Experts of a small language model: 48 ReGLU neurons an expert.
Below are experts of layer 3 (counted from 0) of a mixture-of-experts language model. Rows are named router (the router's row for the expert), down (a neuron's output weights, with its number) and show model dimensions 0-255. Each number is 500 + 50 x the weight over its row's rms, rounded and kept within 0 to 999. Numbers have three digits each.
After each expert's rows: a language model's description of what the expert responds to. This comes from a sample of Wikipedia text that the model never trained on.

# expert 10
router:554416431428441500521392497513542585471483575394518553459581539453531493480523452489447504527445491570451383542487530532516421466561448458479511567575487577456477514466514608505439552505496480492479505521472461478484567504524457486425501572545504454482549447501577453420536401561566456569548559568449539503491470477594455555465559526544583504413372571508533498427510506528478498506517447507489516468449561502574554498467467467552486452569414435508532435439564565522500476414474466513556386508501532484480477378579420457523466408441488535537545395454462401513529505529567528438455607522570534561540415453509535495460541472447512577452481520593476495483495562515522417490417513512552522467482492488564546482627446561450425499422520513581525490492521501473431512524465509
down0:587544445517497456494474435529368425478485462551468502511519524435554387516412429561511502656446509473541561514450486482458545451542596459488520498540433473476512574482401469519553505463442582503497423442511543517527458550550581496553398523489460482518532507557503557438602497497536446548491471421582578512533464470507613550502459526450491478524511531530509555437443453483449452490402547509389515579411469532496568518499534573543443539601533551462493396609563566511510538560548513495413503443506448565440562541431448455455482566559449495443515471559516468565425478537553534538530474408515419531454545561553452459541503527442504480520512547477587656510494548554498604466487534477417553518500576449509476508538519460521478562513506478458497504526512485521467434501447553
Relational prepositions

# expert 18
router:492462462524504478476503424556519530423473517418503522494509509482531511421477489505391437581474612522531478570457580518566443452489524505643441508549462539441450526448513503578425499504444605418451460536469499435502543414478450531461462515620400521512509501483536555395512396504551467504545575555463546448453487535534455536433497505501582424473421571500542418508561481566468493449534430463527388480459515517495373530392517486618542514507518475478523504524519470505503443470498458556536506443554519456469493496497546488490459507462429588542515455556467467567585519549538577490498470575492592494574515492536493510574646504451475518449495563459545483458557505580525591425519511554525549475461518463525446568487473506429488434436575527538416421491536465471373525557437501
down0:428489599553453508504453496503563450597479432466572509559604519603444552522399501389486496501504484582456562527506539503480481521472547553508473580524495502495519490480527466562479448452459499420497529450510487506564446487479533492542476553502479499598488517491563516409449587464477593474493559537514511453558591464459539436559486555406397570527443470479482479468465484460473391608504537583536569578490410479436415503517483515525540437526443498532536394520377512519461470514557617525553518475477480514543580556504464509460569553510501567531440542489410609472510481383548453503468485458519513512549523500479455512567459466486468631535584510528550436580392507576560511531481512430491385494513640539439492513485466481505560508583534546495514502515466519535411522470500465
Generic topic nouns

# expert 51
router:498497456499441448546498424542445505370507502441442499497528533429545512487492420468455370562494506604544449551451559495551498454502494501561524472548457480518490566448526478558424527519508571470521453544444485491541544475529438574512444477550502506575478466382539550487497441546525501444487558515522549496479502519496446483405536492565493484449473507486550369438515477537410514446510449514520450475497502465596390583418478495560482511507528448548497510482532455532506486478538454504539525437584538414483447406526456504460430479471439525496541552497490460530559553496530563498537553531516516500544452488551458450451616508458444531460539568501522509476592457573518540561470638613562610498526415421586420619496536498456497374436620527574424497529560432405459531502491571
down0:525547431488409553507575470505523546405576407478582515452439477426439404466410500439412562505474505490515494523534518460579495463448573531441576468447496533569533483532473524428598398609401516411524469539502562550490502601532387473483528405403537473500493573511524602529474525461540489502459507557571489445499518511442461462453557482516551552539475575474448477408525497494510435531427522504484531588439479568515438531540516532497439496545485497522512473446544492573580483461551495465538476511521423570490473426526447495399593554540482482548438468524570460539551568469422428506530569478494532486419465473425487497533419480454491478459613511429553462463541467606474492562507502550504490533519422511510406581466564599412541512499511432443520513543453427486464464431466524
Object pronouns and nouns

# expert 31
router:508400409520434466528433509545564588508547580387482499430579522468509493515551426516506496546484473555498451538420541553499480433642473491494473488518470555487436538505530540564419506529467482481501435507480461465493584539541495505492495615632436497533557477490536493434547439534536407545514546537482538489498488513599475562468549555502515475355418533501537484472504498552462542515465456507508512476461569472637538487390476407538530410545409470467466389438552516547438442440494471502540500491562521442439424446537447457494491435415464528502531457473502447532564560502562543440489571584494558509511460507487481505406496456440517573462522554627485458457536569537540438461397543552499563455499468433539497483593490565481408457402494570546464478479539502435487494542464513
down0:414302640549506427522487503470563487607507510456535517511512481475449485530417496536436468531480550557473480451489489485460555514533481413549450535604522474559555431613426536559592457493422564547436534493516536536490534434418462430505575547520480549444439449517531505481518500519561473560522519383475511475474523471424450426593525514429517398422452427552530551641534452462504537441491457497519549519501463520581513533540519498530540402542488484440424479516481527538592552498504488473446492464471519472448568433496467531507504404498411550520551535496441414458486540538477486481521538501502478501527414499434600527473390463534496483502452469550428490473551579484474493526460484548470506518575525490460456426452384558517463481612473397554498487461417508537485531518469524
Prepositions after verbs

# expert 40
router:505437497456518473554470449531550488441478456433500519533572633378574519509621466446508414474496552546545430622453576492506460425532486476541465550590465562475436544469519531487449526486445521519464458574473410532475547498505442533470462526515483459520476462404509635460551469472503459485596552537530613462420419505532493553464562480528559473463480541406536467491503401583487542453514430440559435424470512485518484579470473492559589477491458462498551518435515551626509441482514463493540502496530489435466437444511457465438481423491477520536534502475452515515521529606608540445469604522564538572512529495551397449443509482514460506456506553505541597493518454546573512514463553505572510459509445421518487546528603555435506361512565509499480525524472451408455508564495558
down0:443488582552460536598555514550452430476529520502482522486556535539527503484460470456530473480517422429506434553494444499497461513533454468537390495555515426464505592481561455530496428507438554482485514564363511399521533563457476579562512447488550537499507587464497440395525515490416567524466435480527421426552450426463540544486604469405516564488504457417394475495541492452451477536468522470591532479476558498481525429525381517506563500515462516441517487511448520475498418488505503455575483538498510441547521503433414455493425410534612511462524554568524489443488531424495518523536563530493595483555506595387440490522449486501462494495400574522450572354424477507537467546490477507512465519578512477509520406575484498576573494515501502504645455587517593552462499451497487
Table row ends

# expert 5
router:444436413467531459549461433490526592474462466402492606454518519493659547465546402488481477515446500519509497533410514537498508477612451469481429544535477509496460566447545527550524622596513511508411466491480462499520562502523480454438421524624458522505525432378533543473504402524527477527536568534500495523512462547530522528450533497521472437455378484497534466462501457539438517447488421565501515476480507485570543506423466482622480429557455434474536428491525474554474454482504425565514450448527536441453500470568481426378415388469496614486497497495430458541520606503500537528513637515577537468505443491509520493419518462506447570467535538561545487483480526521539522477445571585511515445551421427514509498561449552499412454490539537592455535496513525434452474498414514
down0:408467526566552516501480444493428433528498501551580513494491624558501516467414524484519532510565495452472521360521460579546546487520485379607494479604439419529442513436499534594548564475456543523535569613485496483509557540555610545534497459474558492625503428558472486486547461493458496606449571510548504411519537466489414473493481539532509454513433544405564542492501505428507467476565493427507498535443453502451468555530445539418572525577465498458555476440444538457511473552566509454362398467485453510504533650533542489526434555534522387461494518532449533476495393493568519486483512437554541523497511472510433385507480511461484488507484499455559499474506540512511481547516614516490573508553506469501473407471511412548484578545497529483552535548575477549553467438516460
Clause-introducing function words